From a checkpoint of a small mixture-of-experts model trained on Wikipedia.
Training: a variant of SOAP for the experts, 4621 steps.
Below are experts of layer 9 (counted from 0) of a mixture-of-experts language model. Rows are named router (the router's row for the expert), gate (a neuron's input weights, with its number), up (a neuron's input weights, with its number), down (a neuron's output weights, with its number) and show model dimensions 0-127. Each number is 128 + 24 x the weight over its row's rms, rounded and kept within 0 to 255. Numbers have three digits each.
After each expert's rows: "raises" lists some tokens whose logits its average output raises strongly, later layers aside; "comes after" lists some tokens at least twice as common just before its tokens as in all text. This comes from a sample of Wikipedia text that the model never trained on. Tokens count by the router's weight.

# expert 209
router:133142081104112174149142082118143104122145115125102162147104135098120140157118148118120100069113095106140152143123079126148133166096134106122132128107163151129147146152155076124106107168129070125136137123118160149157109133113138107132170135105121144127168096100119086138094123125102138143168142139151135141088156093165091150117133131143148120172127143117140096101119151118104071121134
gate1:097111102116150069115137111107169140134125099153111140111094155137108118133154104147052170122132140105089111162170113070096157124148129142125129152156126146140096139123116171095113108064115111106128142117115112152116121137083090141126141118125098143139177129099079141130125105152119117123138121144133136111140170157094116117126111161132122143131133092123134128182085136122140135100135
up1:080107102134154062137122124114158145158141101118120158134105144107124134166168151127083149108130106102124139141148144095097135128164112161112145160125122147162089141151106154119140125081114169123131118116131115127125109139117104174137138128137092158143186167102133121146113112173101113138128141153105103099121132149087118107107102163095155127128107123102126110143072107105092078130108
down1:163110124139180127102125119111127104138104149121098152161152167099083123147158136151133126110151182127098148145135131136125105150087162041156136136101137123107143094128148134109135166091122125121115126145118109085139114120136123151142127185141121127106143096151137160127165151132160150124160125106148122175072141143185129146106115135123137095136113140113132121091116092135148144128094
raises: " ", " N", " S", " New", " B", " O"
comes after: " ", "0", " |\n", ")", "1", "2"

# expert 116
router:170117075163177097110118141111159145138112180122124143124108119089145120083097134110133131118126135114127166105137121169094130130092126115099147146161138087093131155099127112137113149106134099129101130096155137143149161131150136170149088164135126126141111147085111089107139140135130136179146120131119169124099145134141115142143154106134131140075167139120146124091168121140175143103081
gate0:108113115129118102119113102144121156129083147116127158099153147155137162088162093131172118126148080148121170111120128111092123172150144129122071112150144110155132142121138120169136121109132115063140143137081125103115126134119103153165103094130096105123160144093112114119160162172144135141120144132125101082091144083133090114147124109120159169112150110121147131150140132110137096175127
up0:118162157119112164123125164092164112151154116141151135141141141114110112104130160117103117092100145111152101136146098147158120132113112149124196124099105174114149137140168151095087109144128127147119120145136128120118132115115106100119166144162158167153064147147136139127133089134120169095136100147134136106133169158115126145082153113166118078096153122146134179125088140129112136151100
down0:131115120113152159154112098142097128147189160163114095144152096098123116145151125132134145122179155128159120127095149134153127113134101146109112143088144178124126157131106101142120118188118138109047127122117126140135179110098114141159139149110111118123143093140124131138120094146134132131066109119099151139154121166160139126153123118180143131128151106169139128081118148126101163130111
raises: "5", "8", "4", "6", "7", "9"
comes after: " |", "1", "2", "0", ":", "3"

# expert 131
router:110140101151114145155173115106131162165157100105112161167127136174169104129115099141096138087108144104104157149144119102169118148108164137144142099178160150133123161136152122147152101138114152079106149124123147150145117136098156097148158134123106144143152111138111133101122091161092127156139171113147168153091098082145131146118118164131161139158125149100144141114090144137117113115099
gate1:169087100124139100141132130112145125098121131097099145120117111117084117153153134072120120150095171126178141158131128163133116101160162122118127130122141120147111117092133137157137132151127114090153096159064120139099154138129114120180154128145136083139154086079127124123146079161135139111087108155087113162120153137139129121156118101128141090153120140137101131134101134171095094121112
up1:103118133121184126117180110141122129126146178123107136119113170159143124129167163131117110103125120122109111122141124117168140167099110130137161106119146130151116182207103136124125064107126107119130140102133159134115139133165132121114121138108161156130123133133132110162127141151150128118153161144178122113150122142190122139125116151120138151171169143176165104135124107075104105134148
down1:105125188133122112120137125145106216154076127145134120083152130120118139127089147167135147130194154146136121120122127139107142131121129157121131130191129123159165147143115125123124139159148070072136122146095114089138135090079111112141097103135160142138113074137127134140117120138115150071132124145138130128175146126101139104128123142141137129133124122152118135142111118136137142164093
raises: " ", " H", " (", " —"
comes after: "0", "–", ")", "1", "2", "3"

# expert 120
router:162139102157106151112099122108143144148134107122141106152079124164123140117101154126083148086118118128109106122116116112164135137101160114132090142159147154093150133153138095141159111118142113096115162123150160153163079156094121076096161138097122144125155113140134082111150101175096136152135100090187130141107095119116097157117133124102142141179103140112136114110102137141146125119158
gate0:150120105100139131126090108103111156145151135123104137153119164155137115093125120127093101110141112128127149160105185089123134143150152136134148144122109135169113128128150119111151112150154173161102141108096072116082073138107095111132145134147162126118100101158136122145095123154098173108139124117076159162146167103130138198140115119149147159118154119136127146124120154095097099105128
up0:082122144123108130113134101108169135182104123079129136127103135075135102158147144158101114124116145118151176147148098121124166094154113118106137136147091129136111110184152133160088135120089129126149144104150147126119142152142156118172141106137160113164161117134110137135123167127126139202127135136119102104097113112139098077126150122113111090114119098155105113117108157091094108131149
down0:115090123164171099151159094132143084143129151141146203160129143115134109133109151123123137145117100165136135138095139126117096150121130124128093120146127135170124133125125171148101129124150139130091081110125100113125140094118087222104118121110170124145148110134136157173135114075155159129115111138123112138156165145167106120135130139124110133152137108122155142082135152155123135105115
raises: " –", " —", " No", " Final", "\n", " Previous"
comes after: "0", "1", ")", "2", "3", "5"

# expert 224
router:151162163125110099115111138133150145140130137173144152110153126185109166141106152117133140103163117080113108103159098113181119105142147099087098142092142179090148131111090146144140131093115174090131142143100107113102121118132153129096089112159121118151158131154147126129115166115133095158097136122128159124112093142115158111109113145114144117104107095122149111135155091180114102115148
gate0:141090114087149119194101130122142140098125121104080110164132166083133114154164133105151098104092123132106119137140129165155123173115134075106124098123124131125117137126164143157131187120159127139078144158155130096103151095143091128129171149157114141121131126097137125119146117150145127136100106114191162146120163137139150110106140165124129135113131104135102151143131105083150111147109
up0:125120127095172105103084120106125137098097114106128131134111118133115105105133132108163112158110151157112149106142132132134112112125139147164145147147126116125062118098120104108148096120145179155126141118141123101132121180096122129138127135087105151197073145097046128180131096143123157108132125137142150126129098147146137120119140144155107135150134074144123110110183145149133138134146
down0:076142108171127152110138110136095165116132169171103126131125140131160130137139184149129132116114154127136130135085106107129115135120108114097169130143101088197084138097135125127144123144162132126117148150131145158161103127126140131140107106149126142099138135122119165123121130171112123119131186084136146181111139087091142144127148105116124182164130183140145122116133128077111151107117
raises: ",", ";", " and", "\n\n", ":", " ("
comes after: " the", " a", " of", " The", " an", "The"

# expert 190
router:111144155154110142084116101118081124146142090127098152150126131165118102149147136133132138140171170129101127125146136108149084123101153126170120113105155083165128130128134161091163124117101137111138136139146120146124168157079152158107111159131142172159113101155103141129144121140090117163138136149077135164122127116106149135129090133119131132155172104150157099083113077143095094104119
gate0:146157123121148090135123126177113117136147147130113127149094138140156131090178122113142112134122104124108168155129125103123087153134175114150138123103173136194159138160115091169117079119104084148128126157155143096168140151126146129106144111144113142099139097093100108134133150139102132168114104141179106166092146153145152085135147138123118151157134103096119081137097110124134116121131
up0:091129134180159142180136119130133193117109152095117103112138106138110129116163136114100130118142147104175163168192111130130157101085140174118147126096148116109141087097147147160136169120120125122163107143106109149142141094158115149128125128139138112105112091088122125110117126097133120114120124109121090134138186116164108163126112103175137118120124137163140123125148128146096095156112
down0:134147131138150126115129166116126157133103113102111172083090109116165145152130131080132122143127112124110167169134078137122126109141131146097099130117122151105114107138159100119124154159086146132141140144131144126153195089093147119108189156116108130161157120107112123133112156160161127110175125176151107145173143116097124148135127107130117129078109100092094144103117124162123119088118
raises: " and", " (", ",", " in", " also", "'"
comes after: " |", " in", ",", " of", " New", ":"

# expert 30
router:159137103078157111147116150113180125113103135142109140126092133064113122089088143136115122085101111083123163097171144116122092167130145132092144133132143080145107105106125105129144097128121098153147144139161111148155095128100128133153118157180135087147164109121101117113131134108121140089106111088140142129113141101101155125127136093142115141069114143138126116151160125118166123128095
gate2:114142160137124090098059169158126153113100140114071147134125086157122082136122119120193132098145116131142109102112181166119121113130131122170175117113125131117151134131103154113119123143135087107171119102140154146117111094127111123118119166119107123111131182119120094139142145156128101068123135105151127101108139089140126105117113154130130139151148162141152127139105141153142136162086
up2:111120136111144127148161142136089075148138168110147089139100124129128168071125129146105118131129116147099160142097146154119114166143170153084135181136111163142111145137148115113139127083156134147069139112125129147120114170099073131122119085118155117110102095139141105159135136178114170158095127111106140156152116131130146148145136125156103158141138131095091137148154127132119107089135
down2:093124143108140121106148114132152119120126125152154138104082153142155153135148152136175153092122129105140073112134077106146124148124144188111119147145159132146082133111132158124118129119131113148124121132115134131112137126108112152083239103134125153137062073162126122135119101084127091109136137150125139144144123145112127144154108120124120136119142120080121094144127155147111129106142
raises: "7", "8", "5", "9", "1", "6"
comes after: "1", "2", "0", "3", "4", "5"

# expert 22
router:155117142171103092137111118144117143084139128141133113093130106136147145142090128119159148137169117100103086082149153106145122132095078140125108100139140132111142136114160118165163140134095107140151130137151113127067146143172144099151091088135149135169132106145126143134149137134111095096106104173146169109111113116153131160160161118145126096113154114086118129160156106118168142172108
gate1:132155149153151156148143156176137123100098153120081084111065168135183111113153127118133133119160102127116096133128113110120168114117156132144099126131109141123154140114120141124130117114140128116130156122153157095160159132097120139098151154119119110150196091146128122126082139094159156138131132150139129107207117103160162138119142101148129157123148138111111126128139100078140116112091
up1:150121147130111144165108163161167114139135160101130105147097176111167159140124126112158149117147126138137122128149124180132128117102171123121156116153096118151111149152133104156157108106080141192101148134121144111148136129120084137105118107128179157129162104151126148143065114103107131133134133098140163111148130059113111151126082104093129125120144115126107160162098113154140122113112
down1:130126142134114140125132110114121125129139126145133113115150142069133118130120156152178099101105123139137121105109077145145129110147147154155129115157119102135167139094128138136155146153059123132119123072115118146109137155144148124111132151145102129130206093227156152084145114099151109132140128167121158136139128104130109144101155140111101101105105143115152140122144160156145163117135
raises: " ", ".", ",", " (", " of", " b"
comes after: " $", " ", " a", " £", " to", "$"

# expert 104
router:141116146120132172106126111111113164099159107140098156144120130169138079130116125153112160131141167138127139109131123153150125122118161126172116098175117141103161123137161122163126137113154160101101129140159136168111160114102158112114117107120115083150075107126107117152093120124156110129156176133147082144119103145108092144149138099176104145125146133076148149091173144143172117118147
gate0:142120116127072117124175140116188115072098139076149127145135139081117125140152139162096098178155134170099133102121117170131181131156150106107170151147147136155126127112119127120075111092145148112103108092121104106113124127107140111173129112112093151154091118103174157156145124133142109142142137119152109126131125137160144145086161129122132133097125133134152113125102138141156152116113
up0:136176116121111133163128161150150106120114115104143129133138122123152144155133162132088130161114178134089108090132093150162138152123121114145150139150163139151160116146134110104061135131101157143129149110119117096120127101143140073158166101125105104107126081152163187114103131101160086119150147103157148129139154113160124128166138127137133101123149152142159119112080117109165115093112
down0:159122157108163119087154175116151112148083122161105162103150150136164159141142167121092141132112139130077110106134165108122161100163147139124143150119158111137106122094149156116110109119114144125121122117129184092135115194093132170144130128151154158111139152138157128096133134188135137129147099136139138128191141147144156146130135115107137137115093085170106140131121127094143129137134
raises: ",", "-", " of", "less", "n", "st"
comes after: " ", " New", " San", " in", " North", " York"

# expert 149
router:146137174116130122120117127114081120139117107109121129156100115156124123134114178097107149127144169139167144087137122078154136123115143118164079106119114115199154122101125168146145111103108122110122115112118106143150164121107181087149108137106126185149117119153087080096115114167118136130140181139121130123135139155101153173117087103119118148163142140139112115124135122121112087140120
gate0:137132110123113124153135123129124121098112097119154112108060122119102084149134154167120133128097133149172119140172089101073134141106126141169149077124103105146156139113124136123145133133141095114149156118154151106113144109113157169122134128126126175146084098120158079112129130090127142110122125157093191089153145132118121139126139097161096126169158139108123066130114129101138131117111
up0:133117140119081130107114132126168115136126143096108136084120113144150127177100153149078140119149135126120094126095137152195157110095138147110120119152105125147076101146169120161117143142143147136121117130167087093139167142130117137160137135056115103131183114139087166156117113130105142079112167141097133117139107136104130123148111129137110120097152121091137130150111116127169126135160
down0:110128156118083122155116155100157122129124127155146117083121159147125146140151159107097130069135113153118145142124139165104152131151183186144121088165119107129073177096151138133128188111160121152120175117144109150117139128135095137132128119119101105138136157094131139102099123173167137117147104118099145155119102112105111113099128154111120144121134171147126129140112108124159155171151
raises: "s", "ing", " was", "c", "-", "y"
comes after: " |", ",", ":", " in", " of", " the"

# expert 211
router:145106089171120158150120139155126128113099111116136187066114154143116072113130094100122125064149104117135087105132134131072107146129120151095127137163088085116128137117087135114159112115139113120187117144132135138095104123112162160115162164128141081122132110129156091132081144100130135125111140121150110148133093145111121152141116129094122155113096152162121133129129157148134118116123
gate0:141122121144132086162128175171076130140121097132129174155182121166117078091148137124119085146130117122125089168160113084155119132123142116151128114117150122105124104135159132116125121136136088134174086159117161139125134149130123105122081091147143111115112124149108109124183138125124126127077136125118134140120093111113115111132118149185144129148140169167170108156114084119140151126113
up0:125141092099143134090143096147133131168129132111100100123097123119125131132082112116129135140117148149120143066110110156121128092158129162110153146168148091155128131104121131095100126121143152112097163093130094122129133146154150117126189120101098143174114126117143102154103100110172165129147119128132138110124148154133148139073142145087139150151124085106100147099155175103121075113162
down0:116121108102123165109110132133104122124097131142127147083129151154097093118110117167105133144135125112129160129094128149121078147135157131147123119127145165114131137147155083180106099050128109126093125128134130158133113129118138151105151131051090131127113111129152143114152161114141094124130089116106139081124107160140103090119106095174126144130182141083121153132123150153109118159130
raises: " the", " other", " a", " some"
comes after: ",", " However", "201", "5", "8", "9"